{
  "experts_per_token": 2,
  "moe_layers": [4, 5, 6, 7, 8, 9, 10, 11, 12, 13],
  "router_logit_norm": 2.0,
  "init_std_router": 0.0115,
  "vocab_size": 5865,
  "beta2": 0.95
}
Below are experts of layer 5 (counted from 0) of a mixture-of-experts language model. Rows are named router (the router's row for the expert), gate (a neuron's input weights, with its number), up (a neuron's input weights, with its number) and show model dimensions 0-191. Each number is 500 + 25 x the weight over its row's rms, rounded and kept within 0 to 999. Numbers have three digits each.
Before each expert's rows: a language model's description of what the expert responds to. This comes from a sample of Wikipedia text that the model never trained on.

# expert 13
Markup opening a heading or list item, such as ==, ===, a leading hyphen, and the colon after an infobox field label.
router:495513524526504522498457520456521511467523539548536550507501499487521452450541474467457454536448515456459527530483530469519525511516465458500522479513522525489495506529473479464504465505483529485487482520534497533493459520476483512468517497471497523500506524478530487465501500505508538474512518471464484501488548468494499505502532483488501519561447503506532538467476507500493455501488500504482495494558468496490508546471483528503497552474504534501527469503494462515495541490518491501524462500510539468484494478539492474501513501489509474504495523517503508520479513489479521486
gate0:517539510497498504513483551494519496491482483521450516466536512507481526510482525508521537554492497490496489439490492538475544526490543484440502507514495519526508475521519531470490537501459510563490518508513510504511443472534482509501502488518456506523488506492544519494476522542455484462452494499515477468478495502498485520484475502543495528490507473492482532512490501494505507464517518537538460508505500455504541485500546548508490492555513435483499494463516477521535484467469500505513482554483482487484490513459474506500527527524532472492471501489510477507485524498529475470
up0:500503492514475461552468479497511495522499527520511527537540504489493584508509476499481521510485521476519471454489487524495490477486516484503518518486508489499495531522497474522526545516468499482508505497528509512539492478480486510489505472515445477514522472468517477519453449483527471478493449488545480458515504485432497499509508501477518490491515470466481526491499504503544508523477504523450503492520502484487518499483537586490480502496485436500522477534524490509505510459513492507486481526512511491492556504566457528478492525505500483489527523459524487454482508516526493463
gate1:550434491503468516509539486508492503455548477498488474456492429542505512557471509488510487520473479520470541544538508543501500536479529493549503541497480482515539474541524501514497502487476492519487467509478487484461511504538494508518488478475492455510479501499497514550501510527459487546518490515458491495517470487473444503500520500526479487527491485508519481491514511504474496502474506478488505514508487525511504519512436489521526489502505497463509520491515486515493473504468482463488527498504501538465517467462501515505529515465484490467471476469487437515524525509497433509
up1:481524504515475491492522481514474521492504531490476502487489406507512534522501501529499493527505514539530521524517527511509487517464518495512535525453447454478496435514509495462491509529507490490478487495502473474530531444532443514498473471477502490501538526500513532492515516533502511566510536499485505480506510513463483509516477534495494503523508551519532497486510465499486491504511504467456520492475548487467515476475487499475496494544464524500418476493501529495459470509463483448476541517531513508492529508478505472468508480519463502495482518479485492521536513501515513501
gate2:546467527508498462466504435538540490472539462483513516507546509496518569506476484486502536534574506536494520473522482522510496501523524504457561477490482487495509519520513548522517489503493475483492498484525500505543453496513512476524519473473483492521506499513501541503465511489532537460530524534498530503477505474481530504507491473524507529513503509487540549554475498499539506494485537511531481498497519475508513506484500544534525507504469486507499506476495474532503508488494472511484482532512469538482506537543472484495534490519467492518479464499518546459476477483500538492
up2:457515499495516480497455518462493484516498534536527490500490496477473502524494475503509522484464483493488523473483536482502507451506503524516476545566432497499496457493491498503498517524478485533481496534522505535507503554520582464481484486520504527547484467454491496496490476490502486546482503459493473506499481517494508503540441489491495474484482450527482504494492486492459521478486459491528505526503496531514487488491484483489512534472493533538494445467474498478533555485524509474460511462509498481522488483469475531470477530461490524508519499542492520494506507527542468515
gate3:529492533457513517518486499501517489507474529510491478546520523521487510485493516529484491526502481545480455509512539528463512520473534481477514486472563486515493486515483513494491498548478482515478508475461489468478469469488471500467507508471466506515430527505511487457503492471528498498511451542515517524533506495449481496456500485516516514495506491521470522463575494479516520501529559495518495481490551498505486454496512461434491484522507514532539491482513485495477544531474478544501525510527495484539545517506474510513481514537485534469506479484462489486474518490503490489
up3:529507474510494560501490494509504513477546505490486590518528511458495499524500484497475478452515528502502559522530504509536534477501477485521466521515473469482505501514486515496529504536478484495518515470488533513502547479493532534505517516471528543432549479516484531502506502469529487499511511476501493544509544534523500535492531431481507510512492497538483506515435510508520508462489486523520499500511454513500485506491548528501486514442520477519448507485494507515527494545499464501450504489489487508501475504538514526483506465523483484476505475481517527466512503493525524494
gate4:499506467496524495511478469506462488496512502497515523508540508480449512481519479517510505527470477478507438513498502546528476493493490551499453508510485474509473551506520489508465466539523503502514517481530541472483509478490448483544493513533536476520470483486474503503484469528540469484486528532493509501478508545500481525501525503471475549479488518515494500495507530524537528483502525546457506484497527453505474496474496556502432499513488528473517490489497507493520502491498540500468463499520504518452476461515491505498482497523446509495510544432489495434536508507478524513
up4:508517518529517474464530541487489537520544425470527520531491482521460482485506500491535503482525468520511522483544463519508481548508545485499532512524503499519506488524503517534521467503475471517513483501492499499474510476459552517461499485468498521512485471461482501479507516489500514518530523561511534514457487458513468516463528471500460534464488507449488473540496513525493482455488514508514501497518488513484449485467484504520525484495511554513473540469514498505480495490480520488482458516488528516477470528528477501512480488509443517532472460483510476472486453495473511523
gate5:495507515479513516454518466491468486534468566491481469540504462520513491535479481453493511516476527495520442480524531484524466499468469485473496488509402485456486468523506510492490494502524553497508491490509536511490524526510520535514529507477514506532501508487507496501524524552522515503504508512495485496527505487510513548496508495519485489510548562490529529505504479504459506507505510502526455526497550501511468489546491475525486529485500455515465491505471496496504496478495451516483443483492496493497520490507487528480450552498437489546504494516506504494483540484513501530
up5:497532465496471490517549521472508527486503478499534530499488527476507486475481503558497502487476476460510507483460492526519507535563489520508546538525541466521508532508531506466497536511476474515473482519470529456513493508499488499486468508503519482520490530536510526494519506459506487494498452493510505520455499538550500470506514536524544489468495493525451482520484505470514498505450502442474480521498492495497510536511490533501542461520509493486484499510502511559462486521505534500486513520483482514481452443518531470487506463503491492463510473498453464479486474515516552468
gate6:520440498478523499560467444479548461484542502534498516486531529504497502483507507517475472501518546459527495532480513466535482526518483492520506498511457507448483514476474486495515472514482488505511549510504503500520525535495497468522486509521484525472435471462494522528453471508481464507489491520514557497497553502490528497538503512528476517457526533494488519452500503501473532503469508476459515536517503500506486503501493518520457510484490491498508511527502477517498543510491500504485465497504531531493464470451538529466558513490527522542491499476508487483523513485504492550
up6:492531497464520442472466440456528516535527460508473502532523501530485507560499510518477493514504534453512514488493526515486518493549515490500504500482472488467453521484472498491524487527501516486507503500529552480521502488512512505458523515484511517467502489494525502460433510485470484507459494490512504494515504518491499436542517499523464497474509505473503502484469469473540557498547500464484486528485523496514489500473503508492473493490488492479505485456486466487499535493506485507539511486552507502499494522517513509498485513456556500540525509456478470488510511453493545572
gate7:556520465494487495495482501538484494461517478508527495500481492469492461485461476516521500483544500522481536542505470529479461535539530517517506531465509514522500499484536516567508497513548436473504521498445483506537497488513485445487497463493516493542480471477509531500505493509559535460475455506560484493513540515475484501521487481523475520516499502501507486504462550493455469551496519505511499515518485497484523506506491477507456540495471501513501515536512517501505502481525502523488478493502500488459492483498524505511491500528485481520495469462508516530566473555483523525
up7:518494501488503464531502512481494543502497505450491454490565543522475509521499499478463445479472531535544472480494496471474497511456505506536491510457513504499518535503464505498520490509468454525496505514497474559502482439463520541517481503514532464500527467506505478459500526483514468503470532513502473482530511490502508502505491482497523479462481489509528531546502528536494493493530473503462468484511506479497508530523465519505530493477503522547503505549495484529516466471490508504479498510497519482545481470487540532496501521497479454466540478452515463515448539510494522476
gate8:489533540512540487502509495524523496473495540494481500523487453495462502553468498486535531498499535486493550526482451508492522481502475471513508493479466506462485463514535513537532479537519488502521531462488480466536459514492508483515527508518510491515487494496505534481513507457515499522490588532529514482492484475505524490517496545511530465540505513510516502533530505474504529513485551512503482517510527480499498515497483497510486537481470480528499493530496518498479529480480464461509467493495475499497540551468488511462445485488477456510577469498552503495504506475497508547
up8:510480522544529528518518498477532504497443512514501497497468513453493482507502516543514512490517500495520515505481512538508499475509465493477520530493501504486532439515506493486508517464497518513476487521482510470501486466500516477494500491522495483546498542497480429518503499495540450500475475506488480458503488496531536506464467535468463494478477521482540521513527454489481514520473499447519513478515488516509516516482479460526480486539464485457489500470506502524545437532503540465504549495509483481486514507491477473492489501494516453460496464587506493488470477451464509518
gate9:467470480495532510492498530522509493444518471533544492520492473500516522512503519514517442503477521500464541513548519541497475522489485532530510498469506513495567506505487512509510467511469451524475495472480508515488515473478541526529489529455503505519464511520480501476450489470544467488548465541484506474485519522511483535511478494505512466491493522493525504536518481504509497512502521430521446546487475516483486521529518489516459485499471507482487511480472507528538527521469527520518495479524508513507497515496575488470530476501512529536494549472486467477490476512476516519
up9:463503474469518479513513480539471448491529509491519501502507492524505458502512533501464505517491478549508484427470472518500489487501467532483545496496470487460489526501514480548499492522475513535544502505499525483454499527509536469488502493513538436504513495493530502505540478485498497478547491493520517499503521487487488444504566470514506514494544501455493500497478470507488511495520536498507530511497498436531528515538452496507520518491517488540524495527519484520517521478501511506517475515504505486479450466515496472518426487501502529501513476514509488510445532538495457461
gate10:523518505503472502451548477531518500491500462484518458533435453492487493494489505537559508528510482485495488494566540490488525509505470462521519500513477529519515494530511471470543509491439495513535474496489496491507502547493500503464546495491486488468476534537510519485461486459511490518536496524491531497471519512502477498470550487539477470567505515499489499545501479484488493490507490485495484456504506506513480485489520455509516467470538546520482479485512537497514530537473465504525530468521456503508526534527497469520509505557470513514486503508479494489491476531528507521
up10:527516501499531529507491536468485523530524503489502495460432481553485515476515493505551493494487526486503494492497542483487539500484477482523511560481526494535503498471512454478486526520513524482487509529476530463486478528497454454480522512531523517486486490538533517508453499516495490532518503510523484492462507480487453493513504469543500470472522500523444528515511562455521485496515478473500479505522505495476477469469536535496557483492527490487495529467526500503471538554508485525525519517484466480512538546486501490534497505522562504499480460505483514525516501521482509529
gate11:482471439459510493521535506480501493531543481533505497495500469436489512530459506508518529507495496508491487510522459515436504478496516502512484507490512492490504482485519548510547502515539495529484519479471500495513461485499503469506533465476500494513501470518481489459466473438518454476472501529516481450542486519503483504467537528471477511480503498475497519499519533482531508535520487553472497552534504508495492524497510489504549506471461516509470495469495527494489534485490486545516511489489582476530469489532482516521482534511533524474540465517491531502502537505479524517
up11:472499476535492499425495490493526532494449522479502549485483472486482492532477480495509479503478493493487500527492509500509505478549531527473541502499474518493526505492471513517464505478411480478508486500510501500496541514528477533523487506511480497483478508466529513488523503528514503521498474471486543563516510516484478529500476493487517526481508489536456496514467498488485472443480496520549453488456523455520506488495501469532474475504510509475482479489495494509498499478478503508510443484533470537493565506540549508498479496484489499481518467505527506484521456496493509419
gate12:491512470456531454488477476508486486507549517517455463500487492467480477487487541449498523477516508450508496485497497496463493461502499490444489480512490531490464438519509494499512495498500512504518529502531515511530496508485495494536509455488500521508451495519476497518517444508526506533480531487485498477532539493468516470537549513450506526469535517469557496500525486496508479472505527485540511511468502466529526531492529514503444520476449529501533474537493494490513472458451509538458491480508515506492467556518521541504500525518501490509493497511491492495484508501512444483
up12:525510577453505550510495555510511482527489535559492514524537493477484488507497542524487468530492515463472489527498551492457530489474489501460473526513491467474457458494494500471484494512433482523507504521513541539444467576511489505508481504532484515497484525508479511519485495508456516484497474475502537504540530503537520514499503501518507525500465512486545513454513496541503513503480527500509490467501465511497488498492528531490480505504524531461500486500499473500518488515497550496503481491521480515460441494527520489511547496487482525507501499517471481499531463494532490484
gate13:505480503500468535535497504486514456538511478516464471485475517504499482467508528548518513446487516487515497479490497478510502523475485533492518482500496513494482523453465469484517521490479481487543538533473473527519531525493523517518484492520480495499457476464508485529482491531496481520529520499482520548458547517446520531521484490506503560444508515529463502479503498485440478507504557495453457498478497519494490525459518498466493523512478499491508468537476509482504533470498518508458484463463479475497490476488485482446481517522478524496577532514514524486480535499481488500
up13:465489504501448520468559523476520479465520480494485480505493483488515467522500517514503473480513509504516491481517519524513519545469482531473492457486483526526446507448526469496471504492486515488496473478515490524496477522493475545473499470503483455494536523489497482531422507547487514516532529504488522513509535477484494453479472507537489519463497480519480526485472478451488501492510516502505459489474503506480483453473482493490508499535540474501558517450481511516508518501541516470513503542500469487480514533474478453449512501528527485507487535555520535519526507462475498486
gate14:490515536508553459502536514533495515477564494458503502511501512456482495478451522459493485464502519464463489508527526502489507484512531509523520539497494524547456523490515502484536502505453459496492516500516501499528484509466561502480530500483536472526460539478497514473471483489525531486493471525529512490451512486516484477507476514495509517470485469496488532518471490485493508491515507460493430497522462502495516499459532485493498484448479514483464495446544462518507530473480474511544497502512516516490470515468470535500544481488493504488536468518531477538465505531500516486
up14:522474509500481527506490511491495530444484530444514543498525523524508515501460498501513540528528500503507526520571501479475520505507501521491497538555531491485513495453503527510542500454495487503474500506508510537463505517532532511497489510450482520470471516514495506499486527494474497513483538510493510478505490493483502497549521426494422491547494513488553496511512528521508490522497474465503521466509466532475477482484528509506514516473494504466512501545535485482510540496473523528477499495503491537494509508481474515524489486490447498487490473468474449481522503487479438562
gate15:451485523491528495514464524529508533547507467528497523480549528501482466519491497490485508511490466478475513549452554475485490485502463488492451484472534510528504483457485479479491520466501473519482496490517551494528527500483494489495522494537496532514450461537481477502461503527487504479463486487458459514485482504533505540514551488512512474461471514533495486514499498505481505501511494470461494497513509467517510494478497512463493490483501503478498452463500515497493541450519525512524446490536475462534477506493490489472545482507521492510503534479541560448485479498541501472
up15:523489499495510518500470470499467485487502521542496503499538520499493534504503536543480501461481486459496529498515516508533475484502543502453521519493547485460495444539506504511504489536527472459483488475511503463509458463469478546511476477516504501489504528457469504504512465535497522516438487459441472501474493492441478519531466514483474530495492485512521541511499511450506464546493514555460507439497497514482458490509531514444514520502477576499500480503511495448530506514529488507505511526489479516482490491483492495495466487499477525491493491489517516481480515496493521511
gate16:490535519487498552511462530513538541546508507509512539500474520486495508492503491506517473491523531495502516446456513498507486492503468487547554480512497518499474504491513495532496479507490458497479504449505469452537503549513526485495505486548527511492471481464510482498495485504494504531496489501506501500460494523539506499566526495445538514451502450532491539486540526497479495507534448501468496481551484489456526533528526469517504459480492472480474518485495495492464498477473486477495452483472491498509511544512501527532522480482522538473547513498543466515492504532489480481
up16:523484486528483515499496537482512514507509473515487507516476467500501449481476554515498496504471493527499538476556487509506463498503442545538535477463532482508522493442490454497484477491461485511479493505489519507483465456477510490526493513499532471525464544519519500506516452481492512535509481494459464488416495523547462499535515492493458550511511501480503520461543498479482466465474491477497444477465476512516496483509476524525515486445525519523527489506490516499488485494520512516496492462517489500523504510477485491519510467482493515486532518460512512505502516463437488482
gate17:531486495490516500528504487506440483523513524527540509512469493535495499506528499513501542513503462521480506550519465505520494551487513457517547524492493534502520514502467488513450471497539541488506479528464518486473518492497485492488501495532471472488499512531518476528511436503496502487504478492472465485568493470502479464512499541502502507491502500506471474501511506506482505500486480493505498493491504514490536483526497538462482531577488517466496447515503490468476482520477453499472513511538523508523553510499510544503549499490512501534537520489437422483468506467484529493
up17:472509489486536513509490499511522467526499505467469513494515547460520551542514499471493505487511534442504466484488502493513478478471473532504417478512458516485486485494537511484525526506546481460517517494508495505491509524505501483502493505507498524522523479447486458539483455515508504498494496510503518492544518502447559499491461483504522492475507491480516488480496538518513542529481515526466537495515537490501507501501517518506493530480511490504541475512495451512505529490555521459513437499485508509483461482549505516500459532496531531524490486517535506480527547550465462523
gate18:514500515481538471494549502527484488459545504492508480514533483445496468479496508505499490534530500528488531523521476506518506497522469489498549515491507501480515482498506496521488477497469461484491477548509474476494501509547534464557502514531480512564505487503480537494501531496465477512487473569488505494503463481549500470533492532499534508492479521459501502519482491502449471542502507478464528481476486490542511546532464520468473526519433480533454476478503484515507526501467530477472497480525488509535489491536478474489510465444474497492529520506540498489500499504536503503
up18:494540461544480560508495530503533503519477527468517462501478459544501479511511545511513480474496483501526483526455497503503502462458510519492445484490494475499484515478498479486535493466535481491535472520499543461512543473487497463450469503497509504493458530537542479532539473518504538482537497496524503507484499510519488525469501538479470515509519498502533490497500477511483488476494501461476515472476518531460541498490478512561499490512531434470495538521498485503464471488504493482530510502470513498494501495488529485486516499513467520486488509474517427499509548543484461508
gate19:470469465497478446491499470514503514483520507460521516537487470473498532509506493496561511463489496506512501488452453487563544495536504494542530515519478516529531484509502519499558466498503480499507471490523455519519480480516476478479523482489498529476492532517482513551487560515542478502548531514466511495541497472542517510484526530487448494507497536523484510504480517482552510478493475445493503503541494479544475520494493449508482504515522482517506487516495506529484499478518530446506545509537488495503553510494516507478490526494502473474493498518544503477474478490461510488
up19:454557480491505477500483501508493490493482481509466467473473501504523523487495486476472513500481452517501494487513493507544470492548509521505572505505437493534495489506472476512479526476491500482509521497486531526484555540493499512526483497525505480458497519518516445543520475522478513508489474493553483520529521525495450505494474527513481530466528540479477517507512525501483451492518458511510518537479491490461507464513496505478495497486520512520524528541487563469531449459485513463519503490439513508519482438516481513521540503520526522453488505506475526520521505509509483509
gate20:534541479496512451468507519523493523539529475488488521477464499500516491517469454502457505502465510473488477486521535499483531469523501501567497530522493526522520493508491495492494528516522474525463489515514502508483515503500477433514503474509471478540474452491474482466468549498500526520475485505525494465486496497514542513562523518479523470528488494499449530521492465493548498460507498506478478508533434495454507484461492518522504479506478520468460519481498505489548504486492534498544507498503517483513519510503531506485490511530490485502486543485498568506488485561456510478
up20:480513487502547543485496495484548514490499544466482512495446516483501508502531468511511462526513504545502485542450496499465477463543501483486491523508539514501499509493506463472488523465461509440528519499476470533507530550490524516506530513512485520472503495468552477490527504481506493490548495519514507503534522519465498517446497470472498553488499502503496540504484477512474461489489521498521497472490535478498478506544504496493495541538473528514495507509470490450470491556520495527519519463538495493538510536486457540523493531495535510482482543534524474545486500492527482494
gate21:485482515467512487498542440495461471495469535489516488502495447500510520470512497500476466516532509449535498535515466486521438488523538481534552477497526513550481492465501480558475492531512507470513497517512535534510516518478495500481485451499465491521500507487498506497533530512488458526504515523519476437511503481502451494526531483506503508519499515494529506485472532519463477566491512485500469496535483484502496500462502510498444493480489503489472504504489510443519471492524516517507531471474499492496538504500491471510504546502517492513530491481513479519557440492500560482
up21:533510514523514460461474495488478507488481510453468489476467473494495483496490485463483507538492511511523510481476491496558466492519524487468534500510511474505491502458505489507439487512510502486491524516429513490492437510510519532504472470558466446503498540539488481479532492491483493494515495489526493509543464500510514494450499495505525525452509488500490518496468498497472466498463512516542548485456512522544492528542489476469479526510502467492492513455497510491517494515502540516481557500466537500483571490501461470516537506485531477490536484515506490520528546502487503485
gate22:492494494515511524534504523475493499495518495505478525482477475530519510523477507487525476468497489523479534466539508520493506505450520479473512497518528482490491449466505485478495534473490434500467528470523497470536469484476494513488514503511500460512534513579492539476499485517484509502512488475561532515490501495521495508480525496504505508497506474519441528499501492448512508410497552489501475476476505493496502512478486540479553483499473529453479554454516494514505484520494453489506529483493455512511428547488507474534524515520516513489522453500504500498506516517502500472
up22:552529497524460503519494519530475511529447528473529513536501534516505532481520435510460543515522473496513480523453514503517527476559492516497498503491461452468524514523512522521489487486522526499500475486460512520487515530490540531489494483468508512452505511470487454508483482496510492520471511494483475472522497485498518549499467509509500514505493510477568505515488505510517500555506507530501501507505517513474475495522546455495467540524498524525496474491488511446518500493492520480484451543515505496455529458534522522489452507494500490508496496460482460496506440488552520517
gate23:541475464474463493473531478491519451482530441490536461528504514455534476526481479516471481489488516467540480509492539486488511522485409484521509526483532481474487529464481478503486495543484531499478484500453521488496474507495455496543474504480448486510484512498465488504478501474515463467463497528479517488503549482490494537524530527517512505505507512527458471480481506528508518546483515484456495502446477506526502534498508504515488481485468482525503481480483504469523540493501526540508483525533519501549498475484483476490510487506484536516542476480488534464471483514524505479
up23:469489488458496509472511478478510496513514443462542434544511520508504462488513536459484437479486473510493470505469513512485524511532502494526531479509516491473474478473450455535499516491476489498477510506508536517478502557501498523473520462512519491473503475482518514498572472489485474535504538556501517524472495492506495446502498521539489443480485469551484518478482522475486454553505462502485527492472497508471502496511496504466478477505489515489505501458502509531511486507496514534493522522499496487508542476471497477512503469500544504477523498482507505521525480566514522480
gate24:515564498476471510479450541495506473492514445485489494489491522520489448513523529467518465513510521514467496508504465463512493562515497465493521482470497497499510535524501494537499538529481469487499510495458500490529476531454469503503517446475549511480468478532496529514502503500522503470477522525504461511487535509515474492561424537526537468526475527496520492517510527505479537487487486563496494521480529532484493500489504489463489503484494497482475525510514476493448506516507463530492496519452474517504475499476511531515520462497524469504533517513509482489469508505450523479
up24:480531489478481503462520478467490518536538510505520577472538522472512534516485453474506494482476493503456512480483486537512548495546510511484505522504477489525504484517513513485494536506500502511489498533522509439522515513536472501520538504500548521509494501524510524465497496512495506472487493494490492541511501539517544493478507503492506525483496460454477538437469476467506507521502510499509533509450514468516521522513523518477423522520499502507478507477491507485493496523553518498487543487538473482541490539484453449492462502474496495506522488507469487493499433446494506510
gate25:466493477468528462505497485461535511539492509510524521474485484527499477509507461475507473507484516522503509496471452495478519535479455518511454534516520484502521484478461496523522528527527532522504497497485434481510524509508498544531506470535530509514538460482472482501428499521454509486525508487521478541560522494557525506541490533443508488510495495525478517503522492487504505498494492522474463523504507473515557487496484525485523481530533519505477487483479479526488511495498511521548492513504516524524490465499577502483549454479490494544478504470499488537508486497503524493
up25:513489514489469549477448503513550478494507488525476487517495514499480510499491518518478525487513481542518529514493509512490483488495513533509523465506471519465466549480533518463503500475445485496527523454499518500533489474501538483491507495511504517479449492481483527539508461516500526502465533522477545471419503542483475515498494507464490474512515492503533490517508527513521538455527525456514486513489524529487507507508480534474477547446432524479513487535493507500514507473506520481472438496543527504512532548521471524492466479447488504469512470506504504501511519484484480494
gate26:465543484461491509531512539505474500459468491493447507463507487472507512486470485491495503480532464510532508523532520505520487512493543470507489507504487534527522505525468502488516496460517504502515507514512497502500485477475543481517508429471505517500502466507507517484486503510503479525494564513503555510466526506517485525510510529501488518521522512484520478523506490502486521478463555486553481542478556504462474476475498438522508486504459507527487528470505553467537485475512465523528511465491480478442508509519499466545474534564464524456499471510479506503520476509491510492
up26:466524487494510462515523491534507518504515509485475515511515511470517531509492517448476492461450494523473467501481465491478511504449493501511528528487483473461483539536447538468488476500477454489444485478433496489528495471483529460478505481533538479493499509462527500454468498500536507506504536545521548499514477514457508522544519508478468465508495512507511513522525479507479510524545495514453487497531523449500460506490529456522470525465503539515472508508508510541507520491471511496493497502499504494522515513527510535492471512451489544520535521505546519494489514527487482513
gate27:503534521513488532502517542513494510524494492516497487523473502494484495473516512485508499501511506447557509499490520542483499475499464478470512530512484482568498467564549493534504540494508505524501502553467551549495493516542491485485518505525534491534486530470538486518516514542473519491486491498523498527479540462551455512517529493481529491519517524483493517519490492474513479488478506487537509500528509521488474488536502519487475488539498497507468490522468464458499464477483477469463480534439508489493517499471497526492474494561496507515484448536489458492514442468517485512
up27:506472488496504577518480492473493486502507509501497512494507514484519517508512447496466525509504499500504507490492511483511463501479502533473476472551505493480497471501527508535495496476571475507512516502513459512473524526510491480471453532488492512529523504481515500542482481511467523516496526434519531423524464541493553489511471488464481513492491520484543510521497514519470492515472532541521514541524495491464551518496509503497493531486501477511522463511486482504476526543526480443475540502466541475487480515498479488499523512453526493558469511512540494472488522519466459517
gate28:509480494481534495502475505515485508504499536517506524493556477512467534456490442492537467518453525515466508496534449500479517480483505507508491561506518492496491498484490554485497528541464490498457526512464504553467528498490491498493461503482485510490475406477504524493491472479463490481493491522495487524494473487503483472492505534492516490496507517488484506464519507530509492441517471499527480544520492525481514503528513511514440542482533494514445511445499493491505525482497516438470464478513518489548492490512511512510518500474508516496485479533527531522486475518443483503
up28:497487499462528535510535453519541482519476564471454487481535479463524492492498468485488519508515547475491501506479488422479488484516488476499534541484513518481461518531489500487484573546518516483498501468472466522505515506505502469502469479513488489490476498517515478507509452553490461463501475536523523542529495510493466517543504487538490480501507522540491481451485509487483496511467472497502504495518530486462489499504489470507470517497462462469496509470495506480460458516502543493488547495519513452491476450493479488480480499479537507492531499468485472527523526493515516497
gate29:521484537507490501520466526534437529518507515520476545498539525481508520510508540514475521526487516477473481508482479559499518516487512533440474530522514512483546507515505562527479532538498493548492496486538481478495506510489482448500484464513479538488511528490488503476507518505492484455490499498516477472549490509511534496505481477519519470524490530460483520500488498500530555505520473516508515504533491417492520516484537538515551463521464521506516495489520475503531523537495494497499492490501543496508493510539456541488506450502462497514527463503470509481490478533526481480
up29:506492475485460475555497458507454443553504501501469511494525540495499471449491531497464480492483521497493470541510543448538499523517530539480519491492477533471537508450499504532508530544493474487523515481542473527463484538472502474524519448485514489503458502483477533458520526536515487477499518531517487493488507552478557522547462450496502475512506520490528516481488521525481504500495486547487511523509489505487486465529489524501482507476502529520515495530487457476511534509501516529480486480504505493504483465487476540461517507487539527503531499498496503523508529499519471478
gate30:487507487509508497522533427471523511530507510542503507494542541483521483512509463522501452482496497501487517465500501564510543522496506509506555470472514482524503504498486522491507503562461490507511492519519515477513468482486515507516528489485488503504469526501482514445518517468506480469474490508465490490493526531506511460528507473518521482505476508482504526479504490480492505503513539517455542501467519502502499548502445517509496507497498521498472479537487504522532517485497541476463517511521452495507517462509555496471485473468437510447551528458468481496474484466551494444
up30:478481492499525521524507513507483490445442494494464507486499498466486554511482507502509478558490522473464513501487466462521491467538497477530523536471463510510524525491533490503499537512492501534464514478523465506480501517512496486509497484544499513455519508465468501501468484458468492469524490473522481444504502499543523507523519537495506532526507480508501502508502540529502540490516478492485505523538502444497519497500469486563514507512479494532479515504493493518516526460495521464506471515500500486517571511492531523547513526471482545488510440504520556505570522488504505485
gate31:529492513503450500503488466524504485480478497492518515516510466511504534467487538530499477510515545462475470528445486499509487495439510525483485492480502510507497472497504503457470554540554502511481515515477529512567495437515475493495492462526503551537495468468503438520504532486513454495461465499510488495476505490523486500535509462526535531455504528506500492491492461491503509520536483461484509523527482467555499477493459449482504496528497478495539532504497521481516475511511487479461490535467491496465529497503523517497491496506480481521486511519481487481483529565524503506
up31:532452511468495521454475454495565484497506471538520540554515546455472517479501521518524499489496539489508462476476473532502499539489511496494468461469487529477484484503497498500492530536477478497557516512529473495523478494496499523491521462516517535502493461478474514462513495501498522487502503479496476456494538518491499507508476515508477494489476504487499490486466472504510431497539516521500508529491485463519469508539541519520481523492489511500533494506496519510544551488541496539526484466510511473467552535569504488475466486469464511530514509500496495470507502536492547511
gate32:509502455451468479512462472499515475519461457479532503530483520490490500511513519531474513501512526500490505505520496485527525490543472507493514498532468529445522538456500500523481483529490464492556523512455545512470509517491509538469485529485474543484516532471483506538523496506505487481483502487492519538511511523458505505485527467497459552469504531497544547504490477500511550519508477482481505511520503513532503531540517463471453533518474459485470471482470504492511522506476526523479497512507535499504530525522489505511451481487492510530487503541517442546532534531526485514
up32:489501510484491489466519504545518485513501567515499528511527490510509529466491504443494510496529517475490472487494488501502507506492510503482484493521484509493461490527505516501539476498542534502510469460534531496536440565529491467502521485525540505510481511509504478485483518534458516561503495519432491510491497467520513481533509520520526515502519466515522522526516515492548527463493538524534491484529514452486514432492481516500517503490533520522535527478515487534465446511500498521515499550514484501488499519492473519545488545537467507498506524507518505451476474448517468518
gate33:482553474494515485530519478485519492476543485504473478472475481487526444501501494466469517498469516496495528520461494496522535476525492553494512520535451525469476496517520514486549494489511487471525518501542464492537483486509459518551525479515556465552515483480501477487505535519516527497480459539456502508490521502493522501527475517496552505450491471510503528505509467484521475474459484531513510519447517517477520505475467490519469534462465470484501503472482511492503502510518551476526530536488523493480467527463493489481524526493484516457535512515498509503457490547506502518
up33:518546481471461469502507521571476466526508522485541503524442475498528474511496500524499525523488493468530509551495524528526499498493497498488473506508502495488491498507490497485525499507489526488539491482516467470463508532525484519514508508465500466526505542465521538483494522464499491514506495514437502479554501474481499529524520547477519515531508498502566504512498478457499480488486531491484521504528517493496503518495484502475490509516451500500468437484524492475489509497485502545454537508509505541477503486490481504518491511518449484550489405523511512511510502553505551506
gate34:456547519458490471505470491496479523503468468440538494492501463515483471490506481469493466515478449506505518466504506515511503512516552503483504516489487481537526527486507499525487539440533505522498498535487497542484502497497483504502511502525578500532492491557471509438496499511446526515526475499537509524478514542481461479527451467493494543504470469489510527531492530511503500525528518496514527487545500493481481477458484507462524465563499508489470504486539505527512465490511496453520532528525516503494479455490501496508484494507521509500467483519502545485505526505527484517
up34:546490474522488463535500493492503513470450497482503525495494466466493528527480478514513522469492488551496528478472507519466520469484493517475516540500482506504503513513556486531489526537517521531480500517471478532466497426504548498524508484467482492512515491526516474461518525532474516474482458505504490471511486534498489472486516476440509529484497509471493506462512522474506553535537515545462504526503512442529500534499523498501511485547452485470498486482483512484519509524470512476508489523546536475518523446531509508511515536495526521475506544508518528492499473466468475468
gate35:538491519502523470485492414509496493519494479483490534518496516485502496504489505518521509501473492522468503461516496515528446490536533503522531528489479528486506478490498539571477517507504457529462508494442471508527492467498454499546501461506490524510504452509482520500471526461509496457528479457485440516490531522461509479531493478499496533492497500504505501466493471542495525518495528527495513521527495466508520497488488512549480487498458512491489498502490487500555511443503548500514449476528497505525524489531485512464495479500502498496491510466524588512478480486477502493
up35:553522503535523462516526522498490480479486531466472503521517505498460513439488507500477492523482528485493515493486519512497501527478483521472508602454495479538496493500505494528506491520483485517509507482500532515505483498503495543491489510528548499484497464487481495508505511454506486518528571532520529540487498546526470499534520551505496474530475477558501526528520471502467430497513485461528489519508534486505491470470481521477500501499499509506504523494498434531514543476487482525502472544472515519467528534491467507521515474490466524464510478510492517503479530512477496517